From a checkpoint of a small mixture-of-experts model trained on Wikipedia: 9 layers.
Below are experts of layer 3 (counted from 0) of a mixture-of-experts language model. Rows are named router (the router's row for the expert), gate (a neuron's input weights, with its number), up (a neuron's input weights, with its number) and show model dimensions 64-127. Each number is 128 + 24 x the weight over its row's rms, rounded and kept within 0 to 255. Numbers have three digits each.
After each expert's rows: a language model's description of what the expert responds to. This comes from a sample of Wikipedia text that the model never trained on.

# expert 1
router:117126182149120156098153175104138126105115132102076118135109120124142132099120174115116145134106117157132103094165120132111097133155099125168118120145133149152144115137141132158137157130141134
gate0:152150131102122110129141101147148113142109077143126148137109110148132097137147186104143127127146118155103111142162167129110150103126078115127163149124130118116135091172139150114120122090066135
up0:128113108145150102100120114113106152128175132111122114197133150132102175140145096177069139105090150110160130145084148131149138111121136162144110144123114127173145148101134092105127153130181090
gate1:112098131154120149148147153133119122176117144158115131106122129141164112133133152133152116075189132139109162108147090114144162141130134126118091147130091132142160150141120133151113154130156104
up1:158141131108129107120111105128147115091139086137137125176156121105091141092079086169097158164100132114133086167107185129103106107124126131166110130129196073137071114126161130143131112142135158
gate2:138165106161112148142137131093146116112157131121116145163154119131125099148144125129117096117102095142123129136105152111075083085119116090078163152122173148088117126150148121092152110097115153
up2:092076142127105078128122121137162134113121125133116151121111160137142116183150161076156149131116120115121120129069148122125129116134111186133097099099163106142137168122133112105127131130118094
Description: Mid-word syllable pieces

# expert 12
router:147122132117140114176131100118125126150134141170152124109135101147157080115171127100114079164083133076123135137099106109151091106186163145096132127157136102122131095108163121103147115147111118
gate0:112094118128109143086087130147144129102155104147142158120140097117101162131065146130119124092134156123130129104151185149124154131149108088116149120171123138124177145082116165157122138125124138
up0:098115123126116140145123156145145152107130111161138156120093120138091124132085158138101113095121136131104149117146169112156099133135083138131157129159153160108129139117119147165135117105118162
gate1:136122137124123118141121129115126136150139183122115107133139120083140129131145117082120092127093113068128120112097107127135106164155122122119136096142130125127144055143144109123120146135121126
up1:106115154134125154118124106142148107148088147167133121117120099150125104130131113115160120124109144163135105117148131113152108148144118155140115142110140084187132104143121134111107131141139112
gate2:112137127129181113139143114122095134135138140127093159119129138085129087136157078106096076152104141108143128126125124113115135137131121161107113131135064157112106109163121093120148121089103151
up2:127139157146115192099096158119131156123141125140113130125135079164125105133122156105150126136083143127109107125174119157128122178117172098105114128139161136128136119162161129156145095152146090
Description: Name-initial pieces

# expert 51
router:087086159127155113125144165122098137150125105120103123121132178163134157137113148150147117142160147088104146112133154108099157100098139099129130097095089145114095109116124150143091156090117153
gate0:112106117169130136062133142120119136105172089128125119118095097130142157133113111127161118160136141120115136155145093062088129104100146124064131156172152158132126128104140142109131134118134190
up0:117134127072114133134124108140122136152126106177137170076110139136119138123165121124139162148132136104104091134101154119107165107144122108126108137145148123104129162130146106144113122124114160
gate1:172136170121079101128106144100097166137117158125146150159088113126095132112145104120141152129118125133085123111115171127152143123117150115126107093074127148150087142130158125143115103102128151
up1:144090143131119137135132150122143121104135181071106126119148115107123144108159129152121106131090090157140147113125140131153130120131109134154107114113098129132138143124175123141144156114144114
gate2:104099117108156115099147163100132130158136113091127144097133086147107153121135107124149141123126128150102173119152110129079186102112163085107100127127134120109127097103137119142112134080151140
up2:145138114154127122126100146163118176125144151138113108126089139122146133129073089140125120139141110095151133107135166144132100119136152093165141170090126100105150136143149086089124184119071111
Description: Post-auxiliary words

# expert 28
router:110100110093166094130148150103106075147113152121132129137154116154135097138111111138112115140125132138102114160109137119124114102193132102119102112158139091145106113129113100153118150137086156
gate0:175143110136090137129121132090126088143140104133136122130132125102112136177150147091172135114128121125093101118089140112072118160130116139151153165123114155142123157089066148071144060086147120
up0:146108112138105119105134102109110090165140133154158125167128164121135122149146137103134146109137134139112101103157122161104136107155123089119148122119102147144183157126088121136121106113171121
gate1:124112089124174134135155148135162101177108148092143154137169127091127112150162163107146128149131119128163177161127098125133183120154105159128093106115145114115133165150085124107148137061118131
up1:113131109142144124095121120154157121156098112101137131135112115143112120124118125161100129101164151143154133088137147147136136096115147103146130138144128117107118150124093126123142133119150129
gate2:153148167135116153119132100101080112130133131141116121142120156152087139134145124159113183117115146107147146138149123172100120117152096139136157125174141111171137147109182084152146085113104123
up2:109103080149109128115167135158139128176154064146169106093185133109167129156118130148118096115142137134118146147140154129151118133104140166109154095093078131106154146089105157101098152138166125
Description: Non-English personal names

# expert 6
router:122095120090080159147118133116149108088146150113162148088141100139109157136098130085102186119133115140131124132138121105118129099110127151150101120121090153094103124110157107118108157107148148
gate0:157088106151103133105140103129114140099137131149147110099111128124086118116158104119163156110108121154110185128107117125145128158159155108134086165116099142127130135138138146153159106098133131
up0:094133153183127157164116116091160116101145147132124085155113131084144094113117162153153127125095122109148070133131151101125123095121116135103140089141170132135126089140152095114103175150120099
gate1:123093158103111124092115132146141129084164089085088163112088107149086146158134121113096175107131097118161135148135103113141128104136104131154147120081109115103122172143139116133098123137123150
up1:115130097155157113153124141112117104146089171160119128140154111118133112134107124128108119163151139103117093131137093150143145147088151102117156109116181100143106138118115122087162162133091077
gate2:110112168130173105111127106125103118110179099140095148106130147133116129104126154138134140101139138147103142117107165158150149121134120144115121119124124122161118144074109187120123144128104170
up2:139082130123145101134100110117127089086138119118129170084143145140105147075081146108141142126154153151133169090123133155139175132114110143146128126122103154131101112130111128138080165124105155
Description: Abstract noun suffixes

# expert 21
router:162113139088083164155118084131149134141138148136175148105109095091112107124153111111106171142108096141125123108091150127170112110140111153128110127091088140165157152110124144128116104150119174
gate1:146127144114137157131118116085150146123151117147138165141124163157094115109169138090093145135119104150114117125136156108150128118130112129131134114089133120100171115151106156177109142113165123
up1:111114137161158168122183095140137136182129122153130121128112155107145158173131111110148135127126095110125099149145087130167127121121083118154115120121138108107139154102134088110179166109124122
gate2:117187164150165088110122154158112129120144133141157105130093151108121097096091192173124117123122141142083107125113154144137150134139118146113131133144125148118140136114102150150165111113130135
up2:098108118083098140129135126135126128122145130134103122144129105097137159156139100110091153153148087115103097135181106111139114139090117086122128146143153116163126129160133121138159093124158122
gate3:109140127108156096077104088167100132116093116162141112127142146107118150097134110097153128105141134108128133131139136101119190140108135114168103152111125112109125096111157132118170118129119124
up3:156094130084104136134154170138149095121159121087123136161100118154145159132152165127094088112116161134121112126156131158116118119135079155089148111159147122143127125134122119141117110103124125
Description: Head nouns of subjects

# expert 30
router:172157130116119174098153114107130154105124137139138087115125105097154105145098144132103166152123139128107103104118174158123129142104130111165103132110088180151135159129107147085125139161120132
gate0:121158129142109110151067130113094156085155075152146116109171126099111148102114166146134148101129116119135137124109122085099149124131125118121112114096125131135094137095157132147145192138131132
up0:113150116138136090151142132122130154106159081160108131163161091102101165123103137109170134136132116129109116152130158123101113123105158139128087124148101126133130126130177138162133121134121132
gate1:144143140104111097128113133134070133083136136117092087156136151130141151142113143116097121114063120103143117152090133123149154121115107148090108077116166133174093117131135173105133121142146113
up1:153125089152116131131092112128141169184153093157176146151163113157111091131151095108130121154187124117119133176120094098111073136119162122157140113126141148152172141129165164091125153145135112
gate2:140125116158147150127054083079056131124103162140142118086150150144091164106138157101102155157129127102150164128138107104115136182099099120160124100085112121162116150085137143188151150154143132
up2:153129099176183156135065083085054122142106153122121086101145161128092149129120146122121142169082129113155136085128111146107138182101102128159138116082097129180125125104157144176152152170134092
Description: Dashes and technical stems

# expert 63
router:164105145123135105135144082128147088107141124156147096103134089131168110138149126089136074169086110099143137139114125100168109109194177158114131116145160105161134112110151108082161107134128133
gate0:132111142109121143112159120107134104156095113130100153134128137103099124131106151136141159109152115149089154127114128173112146124096076110132113141104144109100153167071105102132090156139130112
up0:113128137094102155133147152102147138155135145069112148119118110119105154137181128095117115143127148154101166125092117108111166104125096137117112162151131128107118123139120139091121108094116184
gate1:078113150109111165110096120145145108126145087094156140088153128127125155138104124138161156158152156114151113091124150164131136122058147102086089161133090117103116169104111134151124125113133107
up1:164128107139122114137163154109106157163112173162105100158104132128122103136144153134092133093146104179091157174131136139084109111141090121174170104128142126146157135114142099111127182153118123
gate2:097130123103112167120104175111133094125114155131080115099109150095120157143108116148130135076134153144135140130108151126102161183122142141126120111105170149148122178101127125130120144119112146
up2:114088104156085169119125105130191156109121122144149119126134138129150140094100143153172128137098096098141130081101115121132128160124166164113178157147168116149143104145144129151102119101122158
Description: Name-initial pieces

# expert 35
router:128109087145175105126152163127151141161114112142125149138112135140103159173102104144138117144126178093101138109104106139102140103109118094098093128091102128100093089136134132118142126126114141
gate0:162095141171149105107106122164089149144137111099130147115099164139123126144114101109135113149088102125090119092147166133143101166143100096147101141100145136161138168116140126134113122107141138
up0:128118104099117125191116109109101138133148092159121122140120119116138112101152114092119124133098135108149145158115109105164106054147162157101110091110082104101097077128128144160165110144093146
gate1:140155103130151156144138115129085156087138136117147133104170172101164148139159176132129126128126122101180141139150147112155143118172124180102111138067146166140137143088150104153162138117179133
up1:116131084190137145135160112142098099083108116138118112111155135118141113102094114153118153135141141112140104078177127134099152119127165129161138092150113126096108137136093117130118170145126104
gate2:126112095123133103169121097094092083137096129144132120098129119097097155135137105145160120112146101106156141153101085100144113126138099134106132081132130115110169131090119140193076115173146168
up2:093109123161132109167165099105138093123097162144134151101164143086104102127136111118154092100118123101152174127096096092134117090154090130114145137121150121109154082062142132159121105148132149
Description: Word after copula

# expert 32
router:125110151151105116140142071109150132120095102098151111159135156156106147099115104134176115100126121100118127144123122089131098138128100160105100162133134109143092152147188130108115127156150152
gate0:134138130124128160082105154100133102087118135109156127108140144087095158124125124115130126146120152184085140113174106148143080119103112092110131135108143111130139137107118132125095143128156076
up0:113108141151169129114147111153119107130142120100095102145141116121170125106097145133112154119117123088145114112142154148148135161146146109088131108153149110154128128149140111089169098121113192
gate1:084149136139148091107126084101120129181095136116112139152107144138166096158182122130168117102088113092171120123126123167113121137169097125096106129147156110130131134100106107102125122151115148
up1:088136136116158116120146099142109146153127138119079142135083116168171079123146113105137121136120125130112139150167111113071178085113114153126146129167124132110094104095124105115090150143087137
gate2:131150176137090174128138112075164077103112079113099093120099133145104152125121122090149152104161139158116132121145123118151113134125162085117109085083153176126124101107118094163113133132088140
up2:147098160143107135161100099149117145116135109166096107087143145157132118132111135146109112083158112126128131100119140150117102129113143167109097133105101136147150135133091101107094113094139148
Description: Table pipes and epithets

# expert 7
router:092122115123113099159086068107128137149149146153123096116133089147157086130130094115140106172114114106127125156115108154148121124147141136098113157145164111160124077120161091110133115187133155
gate0:125146123128136132124173109175156139146092121101134126110135146123166161183183095155155131110118135148126140090136165120157149152099156140174152144123110122104159184107134123137112086101130125
up0:165178163142106132130087106116093133062148104192162152121133093150088121119099122136122120098097105119102174092128142103105107107144136105111099111108180139102122115141133132136100112112138142
gate1:141114125127121135078117133108135109106146147089088120121120134145135134104129140141142151186105138128119158157155165118128177077109114092161093126163125110136110127151131100153095128106121096
up1:127072149106124126141166155155133138157139112133130086167134140109101128093113151154099145121117124101158108117148130097185101134172137113124135121134110152155079131139105133105149075152153130
gate2:100133144166080137175121127135139109150138110124078112125166111146107095111133135129161098166110102143100102105122143133103075126158110154091114094127132067157138137137127124098119088162098176
up2:132144105106092157112089144148102106165114143118113115155146085168113105135092094108117135133121173129137122079090119158167116177114167146102112084163121130159123111083093184148083146165129105
Description: Title-initial words

# expert 46
router:162115157143114103139116121139117153108119110084136125156112155113126134130082084122154097158120102108102101111103142132110110128175135140124103088111155168124113120141095130155161089085139172
gate0:112119137137158108116138129142131141112113112089145108148122105132132147155127140110130095136108090171113100101145153100095096111138153138090154151091143154073120123120085145133124091120113168
up0:122178156131138103162080082134127158138092161140115131167114104105142155153163127080115135115127110122113130130125133133105132149157165132111120118139152151097116148094130103152138117114101175
gate1:116178099082099049139098093106067150131140116161136165124141138132105122144097068118144104113133125122107149130153088091166133169178122149114133111130146127134142061117128131131126129146135115
up1:144103170097137158110121086128149118107149151109142125132149149116121132142149104150127168140096111145125142110136106143127143116086102112154133156123159132143125153123093099105115080142106150
gate2:137130109099135155119119064129164107081106137134157070120127123152134128082124121157125123133069114175125123115148175119120097114121131132101126087119149149136172114128096098103117129109134128
up2:163160119127155112175104115198154131111096128134103159097130120161123122138170116136131124131144109131115101151157112137147112140135111138121151140165152135181102139119128120148139103113085096
Description: Word pieces after capitals

# expert 10
router:105116133101060104119146093146140142119155128106145133094165075080147108115103107108108152156126121130135113107138093138161120129101113132160085095141105162158122135098098116108130126114122144
gate0:107174129153133120098132118155108114162163125146108141167096147161117142139169129118127149136151145113116114125147147085125118145109109145090103107157139098087169127080098145138147140167105147
up0:131116128107191107159111129109117116097095083084125116129139151126148097105127143130127076113124115114137153167125097132135115088157145095135123156107108126184101121152159113110087123123157126
gate1:120128151158101109161148116092117130139108084122109164153130113156112120094094105149164126118130170138147124106109131161132148117129127151142142095158114129146163133122121115137123124118146148
up1:129100117131161122106123144137093123137154155144114119074135170139177143133113108117083163118114114116126106151139124135131121113118161134083123132117137117145095112139138110122120207148148110
gate2:078118118181121154107168115118116116117141149123128090127169162126119120120194166144139149061163118171160133127119154116081135161137100133180161147118088110134154123132086168171171129096162120
up2:105129162172096155130161133120115145113145153082141088115138167117142135126152145127152104063144138146111138122134168121079137168144079146163119092093100132113154120123100156165183149093169122
Description: Word-initial content stems